{"d_model": 256, "norm": "rmsnorm", "beta1": 0.9, "decay_fraction": 0.766}
Below are experts of layer 4 (counted from 0) of a mixture-of-experts language model. Rows are named router (the router's row for the expert) and show model dimensions 0-31. Each number is 128 + 24 x the weight over its row's rms, rounded and kept within 0 to 255. Numbers have three digits each.
After each expert's rows: a language model's description of what the expert responds to. This comes from a sample of Wikipedia text that the model never trained on.

# expert 32
router:124076140151119152126101131129105097098177123160122146080164135141127114117138123135150120135138
It responds to: Abstract nouns. Abstract and action nouns after a or an, often -tion, -ment, -ity words, such as position, effects, construction, power, release.

# expert 0
router:131132128151098132154129097167170125121154116109153142104109127138132167133124131142181137141087
It responds to: Auxiliaries and possessives. Auxiliary verbs and possessive markers after a subject or relative pronoun, such as was, is, has, 's, his, their.

# expert 36
router:133098137143099153133115063132122110110112123150118117088144119138114143151130141133142122115127
It responds to: Word-opening fragments. Pieces right after a capital initial or article starting a word, such as P-ort-uguese, P-en-insula, T-el-ugu, plus nouns like contribution, example.

# expert 16
router:126139116136132177107097114149114105091088132139131134105122139134108126149129138149156164131089
It responds to: Common nouns and stems. Everyday nouns and adjectives after possessives or articles, such as drug, friend, boy, room, new, plus inner pieces of rare words.

# expert 7
router:128121097119136176166128138150127126082124111109085125096149101147143123145125124166154142104132
It responds to: Latinate word suffixes. Word-final suffix pieces completing longer words, such as -ation, -ical, -ative, -ity, and inner pieces like pen-alt-ies.

# expert 4
router:134132138134098155126119134138115136112135134101124137119093102135126157149126135165152140140091
It responds to: Mid-word fragments. Short letter pieces inside longer words, often suffix-like, such as fert-il-ization, fire-b-ase, worksh-op; also sentence-initial He, She.

# expert 14
router:142162124130100136149094129140126127085134104130115131122156084106137132140147147117131149114097
It responds to: Domain nouns and adjectives. Topic nouns and adjectives naming fields or institutions, such as public, football, art, political, military, health, business.

# expert 18
router:130143086102128171142137107145136119121164157119072143157129080137117129182115150137156126123121
It responds to: Foreign-name syllables. Middle syllables of foreign personal and place names, including Turkish and Romanian letters, like Tre(ty)akov, Vi(he)ar, and names such as de and da.

# expert 44
router:130141103136132173150121105122119116090132123108150149119141107153140145149138142158187156081099
It responds to: Capitals and consonant pieces. Capital-letter and consonant-cluster pieces inside names, codes and technical words, such as C, AR, MCA-S, sub-str-ates, elect-orate.

# expert 41
router:151166118085123142135110142133140128100139130140122141130158089131149152128126115113135110131115
It responds to: Action verbs. Transitive verbs and verb pieces after subjects or to, such as make, sold, taking, provide, spent, discover(ed), often before an object.

# expert 35
router:135137118118144152147128103156156101086132155122140107123128137133102147145149142144178114139082
It responds to: Rare-name inner pieces. Letter pieces inside unusual names and acronyms, often Scandinavian, Slavic or uppercase, such as U-pp-sala, N-AS-CAR, Z-uy-eva.

# expert 47
router:162138123104129145135127128128120110091131156097096123121106128111118149137133113144138116114104
It responds to: Given names. Common first names and name pieces, such as John, George, William, plus name fragments like G-ordon, Jo-ey, Am-elia.

# expert 15
router:110156118128143154115102114159102119104124118142095129123142129133128138135115139151160142148074
It responds to: Hyphens and mid-word pieces. Hyphens, dashes and short inner word fragments like ing, an, un, plus non-Latin script characters in Japanese, Arabic or Chinese text.

# expert 5
router:128123132119115181110140110117132123105115133140149149136135119120140147123137145121173150118105
It responds to: Short numbers, letter fragments. Small standalone numbers in lists and tables, like 5, 9, 10, 30, and odd mid-word letter fragments inside rare words.

# expert 28
router:148137126128121181134106114132116101077132108138109154136125143123135114108131130133161138159133
It responds to: Word stems before suffixes. Word-initial stems awaiting endings like -ing, -ed, -ation, such as manag, collabor, director, s-tern, pir in preaspirated.

# expert 17
router:146124105123115138145128125137111089153147132125122139138117110160101130164123119137144140102144
It responds to: Capitalized name starts. Opening letters of capitalized names or foreign words after a space or parenthesis, such as Bl(uff), Th(reat), (B, in G(rafenau).

# expert 21
router:147139117115134165118121121118096074126110149125128122129152140131127123145142113157178136115122
It responds to: Clause connectors, season nouns. Relative and subordinating words starting new clauses, such as that, which, who, after, but; also time nouns like season, year, spring.

# expert 46
router:136131147139100136147164130145106107147126115117101135148084139161116126153113136115176130112119
It responds to: Pipe plus capital. A table pipe or colon fused with the capital that starts the next cell, like | L, | S, | The, : Jazz.

# expert 19
router:135135120113124122129151130104131093081129126107111128121153138163140150166161151112156109122099
It responds to: Word piece after capital. The piece right after a lone capital letter beginning a name or word, such as N-ancy, S-ergio, B-road, M-ix.